Experts of a small language model: 80 experts in each of 8 layers, 6 picks a token.
Below are experts of layer 4 (counted from 0) of a mixture-of-experts language model. Rows are named router (the router's row for the expert), up (a neuron's input weights, with its number), down (a neuron's output weights, with its number) and show model dimensions 0-255. Each number is 50 + 10 x the weight over its row's rms, rounded and kept within 0 to 99.
Before each expert's rows: a language model's description of what the expert responds to; "comes before" lists some tokens at least twice as common just after its tokens as in all text. This comes from a sample of Wikipedia text that the model never trained on. Tokens count by the router's weight.

# expert 17
It responds to: Table cell pipes. Pipe separators in Markdown tables, especially the header-rule and row-start pipes in election, sports and results tables; also San, Saint, St.
comes before: "  ", "-", "\n", " 1", " 2", " 3"
router:50 21 42 43 55 59 55 59 61 33 59 61 57 32 35 56 46 48 47 55 45 38 38 53 53 76 45 51 32 51 55 66 37 43 43 37 47 44 70 57 37 44 60 51 43 25 51 43 59 44 51 55 45 43 46 59 35 60 66 35 60 41 71 39 52 56 51 38 43 41 64 46 54 46 57 45 48 46 60 41 37 47 38 68 40 55 71 52 66 52 60 47 60 48 52 36 46 57 60 56 65 68 61 40 60 44 41 62 59 52 56 37 58 60 42 57 50 46 64 37 65 46 59 40 56 37 35 40 37 49 42 56 49 38 54 62 64 61 39 64 43 55 61 63 37 60 50 43 57 53 53 63 46 39 46 45 37 60 53 56 51 40 39 47 64 40 48 57 37 41 43 44 49 46 46 65 55 47 67 61 42 40 43 62 36 44 56 54 44 68 43 44 62 39 37 48 61 51 57 32 60 46 48 54 28 57 61 62 51 56 62 35 61 41 40 43 69 57 42 50 61 44 34 46 58 37 36 58 63 49 58 50 32 64 56 41 65 62 57 60 55 53 53 61 60 43 50 47 59 43 43 28 56 51 48 51
up4:53 40 38 49 57 48 56 69 31 66 62 55 33 37 46 54 53 54 42 48 57 51 50 59 51 51 42 38 46 56 42 42 31 45 55 52 53 52 47 47 51 47 54 66 55 37 52 63 53 71 42 42 51 60 73 46 33 51 50 39 44 70 48 53 39 55 47 72 28 47 34 47 35 56 49 35 28 28 37 56 52 40 54 61 56 56 62 51 35 48 34 34 37 58 43 49 43 45 46 52 63 71 50 40 65 58 53 33 46 56 50 62 44 49 48 53 53 48 39 66 55 49 50 62 58 49 54 46 60 48 54 44 34 44 55 62 36 49 55 53 34 47 36 37 57 51 66 54 48 64 53 44 62 40 44 48 31 49 57 30 43 44 66 49 50 47 53 59 58 59 64 51 62 50 51 70 49 41 29 46 55 46 54 50 62 53 66 36 52 29 46 47 50 49 37 51 45 70 60 46 72 57 64 52 52 58 54 25 69 50 46 50 51 50 55 57 66 45 40 63 53 65 55 60 50 36 68 57 51 56 56 43 44 67 37 46 54 56 48 66 49 35 66 30 54 69 55 45 61 54 48 37 59 53 58 43
down4:39 46 57 64 38 47 53 62 52 53 46 39 49 56 42 56 47 45 63 45 64 59 56 71 52 71 41 49 46 45 45 42 47 55 58 47 30 38 41 52 67 50 45 49 34 42 39 53 53 49 31 43 33 48 47 50 56 34 48 38 67 48 47 59 22 35 63 43 69 69 38 43 41 33 40 45 36 63 51 55 39 64 34 58 46 37 63 40 65 66 46 41 50 68 63 41 50 55 40 56 31 55 64 53 40 50 65 44 44 42 59 47 50 45 45 44 38 62 32 58 58 58 48 55 45 39 42 52 59 56 45 67 57 51 65 39 47 50 37 39 48 35 43 37 45 45 49 48 34 55 53 48 58 41 46 60 62 54 38 42 55 49 57 40 65 67 55 51 53 65 61 65 66 63 59 50 33 40 46 68 56 37 48 51 45 48 49 44 47 43 57 47 54 51 43 37 65 48 49 52 69 58 51 72 40 38 54 62 58 55 51 54 64 44 38 46 48 31 37 47 52 51 60 58 52 50 55 67 48 29 55 60 55 59 53 31 59 51 50 59 57 50 67 45 42 43 83 28 42 54 41 48 48 48 54 39
up5:43 53 44 49 50 45 52 46 45 50 63 60 55 43 51 54 61 75 45 66 26 28 45 55 55 53 41 65 33 32 55 54 45 41 65 64 50 36 43 48 59 59 62 52 53 57 46 39 50 20 57 34 55 42 51 23 58 50 58 49 54 47 25 47 47 48 59 48 37 44 50 48 34 64 56 50 47 56 37 50 39 59 44 51 38 48 55 46 34 53 65 43 58 48 56 48 52 47 45 74 51 48 41 46 63 36 50 27 50 49 53 30 31 51 51 32 48 54 53 53 52 61 55 50 42 55 46 50 61 46 47 50 44 48 47 56 44 52 51 56 57 55 43 62 48 24 68 50 63 43 38 49 76 54 49 51 41 50 27 63 52 51 37 54 48 55 56 59 66 45 59 55 40 61 51 61 46 45 39 38 54 68 51 47 50 44 63 30 60 53 30 52 60 52 57 57 56 56 67 33 48 61 54 34 57 65 58 71 62 33 59 52 59 43 56 50 53 69 66 47 47 47 31 58 43 51 40 23 50 44 56 65 57 50 49 58 48 51 51 44 41 45 70 44 35 63 60 42 44 49 62 42 60 45 40 49
down5:42 40 39 60 36 60 66 46 62 40 54 48 63 48 51 37 29 43 54 57 61 59 29 41 38 57 48 37 38 59 47 59 62 51 43 42 54 58 69 66 52 50 47 52 67 45 48 62 54 64 44 50 40 60 46 48 41 59 52 38 38 41 57 44 55 58 48 72 40 49 50 54 45 52 49 59 54 47 54 51 61 39 51 69 48 61 51 59 48 54 34 61 43 46 50 51 54 41 51 46 43 54 60 39 46 54 37 35 54 63 55 78 49 54 35 56 64 54 58 52 39 52 54 55 43 34 36 54 30 46 67 42 78 49 57 58 61 75 37 48 53 40 48 49 45 31 36 43 51 48 51 40 49 57 53 65 34 47 57 60 65 61 39 28 65 63 57 46 44 66 52 58 56 51 47 35 56 49 57 49 61 66 47 53 52 60 36 53 41 47 55 73 59 36 56 64 35 50 55 50 43 32 55 24 55 45 52 44 50 49 45 43 55 51 57 51 65 39 51 53 39 73 34 52 46 37 55 55 49 39 43 34 54 47 27 47 50 48 52 45 47 44 65 52 52 28 42 43 50 39 45 51 55 35 78 54
up6:53 49 39 55 33 45 42 53 49 55 56 68 58 56 43 53 56 48 35 49 43 55 66 45 58 59 43 53 43 52 59 48 62 49 38 47 50 38 29 47 58 46 53 63 60 57 40 45 57 32 56 46 47 29 32 42 68 32 59 59 31 45 38 63 47 51 51 50 48 47 44 43 43 43 52 51 54 41 48 28 56 55 49 51 57 62 42 50 52 57 29 36 57 53 71 47 39 48 40 44 59 37 61 63 60 51 56 57 68 50 37 44 40 54 61 21 38 49 56 76 69 48 41 49 66 40 66 52 47 73 75 46 35 46 56 73 39 36 57 48 38 60 42 41 51 33 46 47 52 53 52 62 43 57 56 56 48 55 65 41 54 62 50 44 49 54 51 59 59 52 49 62 37 62 56 34 46 47 65 57 52 43 35 51 41 60 48 33 51 57 38 49 63 45 44 49 63 48 52 37 57 54 47 42 59 53 52 66 66 52 74 41 55 52 59 49 54 67 50 48 24 49 44 45 62 52 21 52 45 34 42 45 51 50 34 47 41 57 50 35 40 57 49 48 51 60 45 59 47 47 74 55 58 55 62 53
down6:44 34 42 53 43 44 61 50 66 25 53 54 42 46 39 49 47 53 48 57 64 59 49 65 53 51 61 52 59 54 73 52 40 50 60 47 37 63 62 52 32 59 40 46 49 30 53 63 51 47 35 39 59 64 35 51 39 64 47 57 64 48 52 54 67 51 33 63 54 50 50 67 57 38 63 51 60 55 43 62 37 56 55 31 42 61 56 44 45 58 58 43 58 76 59 51 56 55 53 51 45 62 37 52 49 49 57 45 50 57 45 52 54 47 58 48 76 44 41 56 40 45 51 35 47 59 48 48 85 49 61 47 52 53 70 45 51 57 63 45 37 52 46 63 56 58 53 63 39 44 67 39 38 70 54 54 38 48 48 43 64 65 36 44 47 40 38 33 44 44 51 49 49 57 62 48 50 35 42 38 56 46 59 47 47 57 48 58 55 54 63 47 43 51 51 51 22 52 44 48 52 39 37 46 51 58 43 41 22 62 51 23 34 55 42 66 41 47 26 60 55 38 34 51 40 55 48 40 37 55 41 48 50 50 52 50 43 49 41 64 59 53 55 54 59 42 64 54 50 29 31 42 53 50 60 34
up7:39 62 44 57 47 54 60 31 48 59 52 43 38 51 71 62 66 54 61 63 64 70 50 42 40 49 43 44 55 34 42 24 41 47 62 33 54 50 41 44 65 53 65 31 65 51 63 35 46 43 41 34 59 46 50 44 46 46 51 54 64 34 61 48 48 34 65 42 44 51 47 33 58 59 39 47 48 46 43 60 40 42 60 53 69 57 48 25 52 57 64 60 61 42 61 47 60 52 63 30 61 42 39 53 61 34 59 37 41 56 48 52 50 54 44 55 61 47 50 47 41 44 33 56 43 54 58 49 64 70 45 51 61 38 53 47 40 33 37 45 66 31 47 50 40 54 51 35 45 45 39 45 50 49 44 68 58 35 53 50 47 55 65 47 57 49 58 46 45 30 32 50 55 50 48 44 44 55 43 42 44 47 57 45 39 34 38 58 43 55 28 41 56 64 57 61 37 64 40 48 66 69 66 38 54 60 45 49 52 52 41 51 31 58 66 61 34 50 42 60 55 38 56 63 42 66 40 52 46 64 51 43 43 50 48 59 62 50 47 52 54 53 48 55 63 56 57 42 70 52 61 59 61 61 60 66
down7:42 52 62 35 58 49 38 58 48 59 47 65 41 33 67 73 43 44 63 54 50 43 37 33 47 68 61 40 38 45 47 48 48 40 42 53 40 59 57 47 31 49 55 56 42 47 66 49 54 40 45 65 44 38 51 62 45 39 61 53 53 47 44 34 60 34 39 48 44 55 54 49 44 36 44 52 49 57 32 47 52 37 56 57 36 55 64 77 45 66 43 35 58 48 31 38 53 48 48 40 55 49 59 29 69 36 47 45 54 50 33 53 39 44 63 46 48 43 36 43 63 38 51 55 51 63 36 61 50 58 56 68 42 45 40 50 37 53 67 42 63 53 41 47 52 55 47 45 31 30 55 53 61 62 75 44 39 39 53 69 49 42 43 60 58 50 39 55 77 50 52 49 43 64 55 50 56 69 43 64 48 59 54 51 51 56 61 42 56 54 64 56 44 34 45 37 62 48 46 36 40 49 43 49 40 60 48 59 45 64 50 42 46 49 46 40 65 44 55 65 62 33 36 48 54 33 47 43 44 36 68 49 51 56 55 54 56 57 62 51 41 78 52 53 44 51 57 40 40 49 43 39 39 56 71 39
up8:63 44 67 40 53 68 63 42 42 42 31 45 61 59 56 41 44 40 50 36 46 55 45 50 37 50 47 50 48 61 42 57 66 48 49 64 66 60 67 41 54 66 60 54 55 64 60 41 65 58 71 42 44 65 48 49 62 38 34 29 46 51 47 47 58 51 77 59 57 60 45 43 41 69 52 41 55 49 52 44 39 56 52 49 50 44 63 48 51 56 40 42 37 46 43 52 41 67 41 51 51 55 51 64 47 43 45 45 62 43 44 48 55 55 27 60 49 46 49 61 53 67 65 39 36 55 36 65 52 36 45 46 44 28 61 45 64 29 58 51 44 35 58 47 68 49 49 50 42 46 58 57 45 60 51 45 40 45 17 38 63 37 61 54 39 50 48 34 69 41 58 43 60 59 53 59 25 59 66 40 61 52 53 56 52 58 63 60 41 49 47 52 62 57 49 43 21 41 46 60 56 49 35 43 33 42 40 43 52 53 52 61 57 39 41 48 46 41 48 60 62 49 58 53 58 38 67 49 41 49 34 49 35 62 64 53 36 35 47 63 45 39 44 52 57 57 51 47 42 43 46 43 30 62 52 50
down8:56 63 39 43 38 31 34 45 58 73 66 33 66 59 42 58 61 54 49 50 54 51 54 53 54 66 54 42 54 64 45 54 49 34 65 51 43 35 51 44 49 58 55 56 53 45 26 51 42 43 38 35 52 59 39 61 40 55 57 29 30 44 44 57 34 62 27 44 47 63 54 52 44 47 39 45 57 51 60 72 56 63 65 33 65 58 38 64 58 42 49 52 65 54 60 45 48 40 64 54 58 62 38 46 65 55 46 58 62 54 59 51 31 72 59 64 50 58 38 54 48 39 45 59 60 66 51 43 49 54 55 46 40 46 47 36 44 43 35 45 38 55 48 54 44 45 71 47 44 55 62 61 62 54 57 35 55 42 53 65 50 54 33 25 56 36 52 56 58 55 50 52 54 43 46 46 67 45 60 34 42 53 57 55 32 57 36 39 58 47 68 53 45 34 59 53 69 51 72 57 47 59 65 50 63 45 51 34 44 50 43 48 47 45 39 46 49 49 62 56 45 38 41 54 31 54 31 57 60 68 59 41 59 39 34 49 42 52 55 50 37 63 48 39 55 60 50 62 49 46 39 43 48 44 59 46
up9:47 38 43 63 40 45 43 27 64 52 49 36 49 31 43 35 51 58 36 46 61 37 28 51 52 36 47 43 56 53 43 52 41 47 69 50 55 52 45 63 37 53 48 41 48 54 49 71 63 59 62 51 37 59 52 63 50 42 47 51 58 56 62 47 55 61 61 56 51 59 41 53 45 50 41 55 49 50 54 41 47 41 52 41 52 52 55 63 51 72 49 50 49 36 52 63 71 53 71 59 63 51 52 42 32 39 56 43 42 56 34 45 36 55 47 65 52 59 38 45 37 33 48 42 59 48 66 53 50 40 49 58 28 47 54 44 55 49 46 39 60 52 60 35 55 54 59 56 47 50 31 48 47 43 47 33 57 58 53 47 48 47 39 61 53 74 34 48 65 40 55 59 35 43 48 46 52 46 48 61 39 24 61 58 57 40 54 76 64 31 52 47 47 80 53 60 60 64 45 45 41 60 58 50 48 45 55 36 52 56 46 45 40 51 48 71 59 49 61 53 68 42 57 56 48 46 79 61 59 59 46 53 44 60 45 50 41 38 49 50 60 41 26 61 73 56 50 47 63 51 37 31 64 47 49 46
down9:64 60 60 50 62 54 65 63 48 35 61 42 65 52 42 52 52 53 49 57 53 49 62 48 45 67 36 53 39 59 68 37 32 55 20 23 47 61 51 64 54 54 48 46 42 55 65 32 40 55 51 57 52 34 39 40 43 44 65 43 45 57 41 46 35 40 46 58 51 49 47 38 44 36 50 42 34 64 43 55 55 48 53 57 61 35 49 45 29 46 51 58 66 54 61 56 67 51 47 50 52 65 47 47 47 71 55 39 67 49 55 57 57 51 49 60 58 48 43 50 48 47 48 48 60 35 38 59 39 53 47 71 74 38 42 60 58 48 51 55 42 41 55 64 51 43 46 55 36 61 47 66 60 41 50 72 52 66 31 44 68 47 60 52 40 32 46 39 38 39 48 48 40 49 52 55 54 32 49 51 56 59 47 44 40 48 59 39 51 62 49 48 64 63 54 48 50 51 49 48 55 28 41 43 66 60 51 58 36 41 39 35 43 50 51 37 62 62 54 55 34 47 31 36 53 34 42 52 57 36 53 75 55 68 57 70 58 48 52 51 54 62 58 55 33 35 51 54 53 56 59 58 33 48 47 48
up10:36 64 55 36 31 41 31 47 55 21 56 53 50 37 46 44 39 63 49 52 42 36 50 55 42 65 50 55 68 49 33 48 54 42 54 45 44 50 66 58 49 53 65 40 54 46 57 57 42 38 52 61 54 53 59 65 51 64 39 48 33 29 57 60 44 61 61 61 41 61 61 52 67 51 65 50 58 44 52 49 53 40 49 51 50 57 45 55 37 57 40 44 71 54 39 47 64 43 60 64 75 36 47 66 47 54 56 47 57 56 62 66 56 66 54 51 44 64 47 41 68 40 46 59 37 65 45 48 33 43 60 39 39 64 42 38 35 47 54 56 67 51 50 64 55 48 49 52 48 51 49 55 46 36 74 47 52 49 79 59 48 38 56 61 45 56 50 60 57 40 53 53 34 52 47 36 48 43 44 54 42 55 54 31 42 52 43 46 55 50 37 51 55 46 34 32 64 46 48 18 53 58 32 42 31 56 33 43 53 63 49 44 51 49 45 65 50 49 47 48 62 54 59 42 47 44 47 65 55 54 47 57 65 59 35 60 63 45 70 62 44 41 51 52 43 43 35 41 52 46 42 69 62 55 61 47
down10:49 59 67 55 57 52 67 33 44 55 45 59 33 32 37 50 76 32 47 46 44 73 55 51 31 39 51 61 58 39 53 49 60 33 52 44 53 43 56 53 53 48 36 50 47 32 48 54 48 41 47 48 68 53 50 57 32 57 40 34 55 42 52 50 60 52 46 54 51 54 43 71 62 50 82 72 30 59 51 42 66 51 44 46 51 44 45 65 59 61 61 52 47 51 53 49 44 39 48 28 27 35 47 33 66 40 54 60 53 50 48 58 39 52 49 46 42 69 47 38 58 46 36 54 46 46 40 49 37 37 52 60 59 45 45 30 57 63 52 44 52 29 47 27 60 51 52 60 45 61 57 67 42 49 33 47 47 25 44 65 58 46 36 66 53 38 58 61 51 47 57 52 63 48 52 53 57 56 63 59 53 63 46 61 51 39 50 57 67 39 47 62 51 53 50 46 64 38 52 47 59 60 45 55 31 38 51 48 48 45 42 49 52 52 56 50 55 60 55 43 38 67 40 59 34 47 65 43 69 58 68 54 51 57 65 57 53 69 55 50 46 50 44 50 49 53 55 52 57 36 56 40 66 52 50 37
up11:62 60 48 36 61 45 43 38 36 53 44 38 35 44 48 36 56 63 38 41 48 61 38 34 62 68 42 66 62 47 51 51 50 50 54 48 47 36 38 50 40 38 42 38 40 67 45 47 47 59 52 53 58 61 41 47 41 51 40 29 51 45 54 65 27 60 56 61 57 60 51 44 58 40 52 56 38 49 64 33 35 39 47 42 59 48 63 41 56 57 58 47 41 48 55 47 49 53 59 39 54 71 61 56 33 39 40 68 48 74 37 61 54 61 56 58 68 58 35 61 38 47 36 47 36 40 68 44 56 52 33 52 48 49 58 58 50 61 56 44 51 53 52 55 52 38 54 49 64 52 44 66 56 59 70 47 60 45 75 45 45 59 32 42 46 46 69 47 45 51 57 56 58 46 38 54 54 41 36 63 43 55 44 49 48 45 44 57 41 42 52 45 55 80 39 55 46 53 60 68 40 56 54 65 46 58 37 59 55 40 58 60 48 48 49 68 47 48 47 42 51 58 47 22 56 54 41 40 36 75 30 53 48 54 44 58 54 41 45 51 42 59 49 65 48 66 58 30 56 49 29 43 44 53 64 46
down11:67 64 37 53 17 51 51 48 57 32 47 58 46 57 40 54 39 48 69 56 43 47 45 55 64 41 51 51 35 48 52 57 47 56 62 63 61 38 53 57 56 48 55 50 75 64 58 49 64 61 51 53 36 45 57 51 50 60 51 39 37 42 32 57 42 42 43 40 58 48 49 42 50 71 53 53 42 53 45 64 52 52 50 41 59 48 51 39 43 52 51 47 48 60 50 53 54 42 51 57 45 29 45 59 50 54 60 36 61 41 46 38 36 35 59 54 34 46 69 51 44 39 37 56 54 47 44 52 38 39 67 76 59 39 48 57 52 41 52 60 44 46 40 41 51 71 69 60 45 63 53 32 59 35 55 57 52 27 65 58 32 53 65 54 42 39 53 53 45 37 36 54 47 51 62 39 56 53 48 42 52 56 46 47 15 56 52 51 53 47 41 44 40 61 55 39 53 51 57 39 52 44 29 41 47 45 53 45 56 57 47 55 57 26 49 55 77 60 54 64 54 47 61 61 43 50 44 56 50 39 63 43 71 64 41 56 49 64 42 58 58 48 46 45 63 36 50 48 53 50 70 68 57 35 34 65
up12:40 43 42 39 44 51 31 45 51 44 46 52 35 44 69 50 57 31 47 25 44 63 55 51 62 63 46 39 54 58 50 63 51 60 67 58 50 49 47 49 42 42 56 51 40 48 53 41 35 51 52 23 34 70 60 38 46 42 67 51 58 57 48 57 50 34 65 55 47 45 46 59 71 44 44 35 58 31 37 69 37 54 47 52 53 35 58 59 53 45 55 53 46 57 40 58 53 45 45 50 47 56 46 40 47 64 49 60 26 45 52 44 51 46 47 62 41 36 51 25 57 49 53 46 40 60 50 38 58 49 68 72 43 31 62 56 40 47 38 43 45 42 44 42 54 56 62 59 42 40 56 77 42 37 26 59 60 44 51 60 37 50 51 36 44 60 58 47 66 64 41 58 73 60 37 58 33 36 65 29 47 61 59 65 41 48 48 65 51 49 54 43 40 56 43 42 46 58 39 40 49 44 43 52 33 52 69 53 70 54 62 55 55 56 58 46 52 50 46 47 56 54 60 58 39 50 49 43 35 64 55 52 53 40 59 52 54 42 39 59 64 47 57 47 45 31 36 32 41 48 49 44 50 60 64 52
down12:46 43 41 43 59 46 69 60 43 66 47 52 48 51 30 26 49 33 65 57 59 55 48 42 46 37 46 60 53 41 38 45 46 54 29 54 32 44 40 54 50 44 40 60 37 53 65 48 58 63 52 72 54 38 38 42 53 48 48 34 56 43 46 53 45 61 54 40 56 26 57 52 46 57 54 34 30 51 47 48 24 63 71 44 44 65 46 24 49 24 41 42 60 36 56 32 46 56 52 39 63 33 61 46 38 53 52 40 46 50 50 44 52 37 53 49 54 48 51 30 48 51 50 65 32 50 40 65 59 65 48 49 37 40 55 51 44 50 58 54 65 42 60 38 69 62 48 45 47 53 37 55 51 48 44 45 50 76 39 51 39 51 55 48 54 49 58 58 52 49 41 35 67 56 47 57 37 32 53 55 65 44 55 58 59 59 36 65 51 60 54 45 62 67 47 55 48 43 61 55 49 48 54 66 47 42 48 70 49 62 44 35 60 66 61 69 52 61 44 45 45 30 52 53 62 53 46 60 68 49 65 56 43 64 49 33 49 55 66 61 56 51 43 45 51 60 50 52 48 37 52 55 58 55 55 53
up13:70 57 60 50 58 65 37 68 50 45 52 48 52 62 53 47 47 76 55 42 39 54 51 54 49 50 37 58 51 67 37 45 49 55 43 31 50 55 40 25 44 71 53 41 43 44 35 61 39 63 43 48 44 68 46 57 57 53 51 45 63 50 47 44 40 46 71 53 43 42 41 43 47 43 52 68 53 51 35 65 64 58 50 47 68 52 44 48 57 32 64 59 30 52 40 52 32 52 55 42 57 40 55 54 54 62 36 46 62 52 54 48 38 46 39 35 70 46 44 60 50 26 65 55 60 47 71 63 44 50 34 37 43 61 77 47 49 59 36 38 43 40 43 50 32 60 52 32 38 64 47 58 56 40 49 50 47 46 53 44 33 61 35 45 62 56 40 41 50 45 57 45 39 37 64 47 47 56 47 84 47 58 51 48 34 52 30 67 45 49 59 54 43 61 46 59 47 41 36 70 64 39 48 51 52 55 61 36 53 52 57 67 47 58 51 35 52 64 41 65 48 44 57 59 43 37 61 48 59 56 56 52 34 38 50 41 46 55 49 60 59 53 56 55 44 42 48 57 52 46 58 61 46 44 51 56
down13:43 52 55 57 43 46 39 52 36 51 42 62 67 55 69 49 57 42 37 66 61 39 53 55 43 32 61 56 44 44 52 58 47 49 56 49 40 43 42 47 52 48 60 53 54 57 55 42 56 52 38 45 55 38 52 35 51 42 46 37 58 45 34 49 58 53 50 67 43 41 39 52 41 52 53 42 47 54 51 69 43 50 65 56 39 49 36 53 42 38 48 36 54 73 41 69 63 52 34 55 36 54 52 46 44 33 72 34 48 40 47 52 69 53 43 48 60 38 54 43 59 66 51 54 35 44 15 59 43 48 68 29 56 48 32 59 45 51 48 49 47 69 52 52 57 45 27 54 52 45 53 43 65 52 57 78 50 51 49 48 43 45 47 42 48 52 62 53 51 57 59 57 66 43 68 63 50 47 42 40 41 31 69 62 63 63 56 49 43 42 62 59 46 40 45 36 47 50 42 56 60 30 53 71 49 58 49 48 39 40 42 49 42 51 44 70 70 31 53 40 47 50 57 54 49 44 39 59 42 52 56 48 71 55 48 67 51 61 43 52 52 50 60 56 58 28 51 39 66 40 32 55 60 69 59 36
up14:50 38 46 41 36 47 40 77 49 62 49 49 66 58 65 48 57 45 45 30 63 62 73 46 32 45 53 54 55 49 53 54 35 52 66 66 58 32 59 65 47 47 48 41 56 40 46 52 57 54 30 64 63 44 39 49 50 53 69 60 37 45 46 39 43 50 54 61 52 54 43 35 46 37 50 72 61 60 33 41 41 49 43 41 49 56 40 47 57 36 44 32 31 52 54 40 56 45 54 42 39 49 61 57 48 43 42 43 63 51 46 54 52 52 45 43 53 61 57 44 46 42 52 51 50 72 44 40 49 43 48 53 46 48 38 49 63 62 75 46 57 37 50 47 48 37 72 42 62 62 32 53 46 50 65 60 43 51 75 51 45 47 36 49 45 49 50 45 49 34 68 45 52 62 52 60 66 61 47 60 52 62 45 48 51 61 47 29 42 71 45 41 46 65 56 55 45 48 52 54 69 49 59 60 57 54 49 54 34 35 43 37 38 50 54 62 45 63 51 42 40 59 47 28 63 42 56 45 60 58 59 39 56 59 57 44 53 62 42 54 70 40 63 36 31 33 55 37 55 59 28 61 49 64 46 57
down14:51 49 72 60 39 42 49 33 44 60 55 40 49 60 61 54 54 57 61 44 59 43 55 46 55 50 65 48 45 41 66 48 56 53 54 29 53 52 37 62 58 55 52 57 53 50 49 72 54 58 55 42 47 45 48 26 44 53 63 50 47 54 40 60 62 60 45 41 46 42 46 53 48 46 43 62 54 53 52 39 46 38 24 40 48 45 64 32 37 47 44 78 53 61 61 44 34 59 58 45 47 54 34 70 28 52 43 49 35 51 47 59 54 68 47 56 56 43 45 23 46 62 40 28 62 30 41 32 43 39 53 49 47 51 33 51 58 35 39 58 57 41 58 62 70 61 51 51 48 51 38 69 39 66 43 58 48 46 48 60 30 38 59 58 58 45 36 40 34 36 56 66 31 48 44 36 57 38 42 61 42 68 36 38 46 42 56 51 45 55 35 66 57 43 51 80 49 70 44 56 49 49 54 57 54 52 54 43 48 50 59 42 56 58 38 72 53 52 35 46 51 43 67 55 42 29 59 50 45 60 61 51 31 47 53 47 38 57 47 50 52 57 47 57 58 46 53 50 48 44 57 54 54 48 55 44
up15:51 68 47 63 72 48 51 71 53 58 75 52 54 55 58 39 57 44 47 36 45 35 46 55 41 64 42 59 59 63 60 46 63 50 72 54 58 38 54 52 42 48 42 36 68 45 45 42 42 66 48 53 45 22 39 62 45 60 50 57 63 67 30 53 50 56 47 74 48 50 41 63 64 59 37 49 59 34 55 49 63 54 55 76 35 51 51 45 67 38 58 61 52 65 48 47 58 52 43 48 45 48 36 55 59 66 66 47 65 56 56 47 50 43 56 49 46 63 46 68 38 65 36 40 64 38 49 57 38 53 36 35 60 46 64 46 58 61 59 56 49 44 56 48 52 52 46 74 36 48 54 47 48 43 34 61 54 43 41 47 39 42 37 49 63 56 35 58 32 59 47 40 57 45 49 36 35 32 54 58 54 32 47 42 61 39 48 63 54 60 31 52 44 69 47 45 38 47 35 43 46 44 49 45 52 31 47 54 38 46 65 47 42 49 37 62 50 53 37 40 49 57 45 44 47 63 55 56 43 40 43 41 40 62 43 58 44 51 37 47 46 59 42 46 49 50 50 59 57 41 69 61 31 54 56 52
down15:62 37 53 40 52 41 56 43 55 42 40 46 54 38 35 54 50 27 45 61 47 57 64 37 49 41 57 60 59 52 40 53 53 33 57 46 41 51 70 44 35 59 70 60 55 56 43 65 60 67 44 54 51 57 41 39 50 42 48 51 46 67 59 46 68 57 59 32 58 39 46 36 31 60 53 42 49 66 58 56 49 45 35 21 54 38 48 61 52 59 35 38 64 64 43 49 43 58 42 63 45 50 64 70 52 43 52 54 31 43 50 40 43 44 40 49 67 49 60 50 32 57 47 47 48 56 54 56 46 57 39 55 27 55 37 65 33 50 48 61 67 49 56 51 40 47 41 75 50 53 60 48 48 45 59 32 37 45 57 52 64 55 60 58 34 25 27 53 62 48 39 67 59 54 57 59 33 72 62 42 52 49 41 44 37 48 55 44 51 50 40 38 58 56 49 58 51 52 30 66 59 45 42 56 69 55 51 49 50 48 35 59 55 24 49 53 46 58 59 58 57 37 62 50 58 52 64 47 43 73 51 49 50 52 53 49 61 44 65 54 50 47 46 61 51 52 54 53 62 37 47 39 56 46 57 47
up16:38 58 59 34 50 42 54 36 46 45 47 44 56 54 47 42 40 45 37 36 75 46 62 54 69 55 49 44 66 29 72 52 32 46 55 34 38 50 54 28 40 74 53 52 51 49 28 41 52 51 40 53 43 45 51 56 36 52 52 56 46 41 55 53 56 35 53 40 46 60 55 50 38 60 32 34 41 42 47 49 40 44 47 54 56 41 45 50 64 68 46 56 46 46 42 56 29 58 38 53 39 41 50 52 38 49 56 35 56 40 45 78 59 49 61 43 57 54 53 57 52 54 50 47 53 33 57 45 67 54 46 44 57 58 57 33 52 64 26 51 55 58 58 42 61 41 44 52 54 41 51 55 42 57 48 45 51 66 66 66 62 54 83 64 36 63 44 53 59 64 58 50 61 52 52 69 42 59 50 70 44 45 50 57 52 48 60 53 45 51 61 58 54 43 55 43 51 39 39 54 49 44 70 25 54 45 52 48 70 51 55 35 42 46 37 48 47 41 53 55 43 55 62 46 37 60 60 49 37 39 34 40 44 46 53 56 57 61 36 63 53 40 42 56 41 60 37 46 74 62 64 39 58 53 66 50
down16:54 49 50 41 56 61 47 35 52 46 41 47 64 40 60 54 76 60 39 46 52 56 59 49 41 45 56 50 62 42 34 46 37 43 48 57 47 41 49 50 53 50 54 51 65 58 76 50 45 52 43 68 46 32 62 56 40 52 56 44 50 54 42 45 71 50 50 45 52 62 58 49 45 42 35 35 49 34 55 42 52 60 62 51 47 58 48 58 47 48 60 49 56 61 59 44 63 46 68 54 49 27 63 40 42 46 60 34 38 53 63 54 62 46 19 40 55 45 62 48 40 51 53 70 45 42 66 53 50 63 38 57 60 68 48 53 47 52 46 41 58 54 63 60 36 75 58 38 61 60 66 28 56 37 48 46 47 50 48 44 46 33 54 52 43 61 68 58 40 51 47 69 69 29 40 54 43 46 47 45 48 45 37 63 55 47 37 58 53 51 56 52 59 56 53 31 32 28 53 70 39 51 57 44 46 71 43 56 60 49 48 55 43 39 48 55 64 51 57 59 41 40 53 57 48 45 56 56 32 33 39 66 46 40 33 31 53 47 45 48 32 58 59 36 37 73 45 68 55 40 58 53 52 51 44 48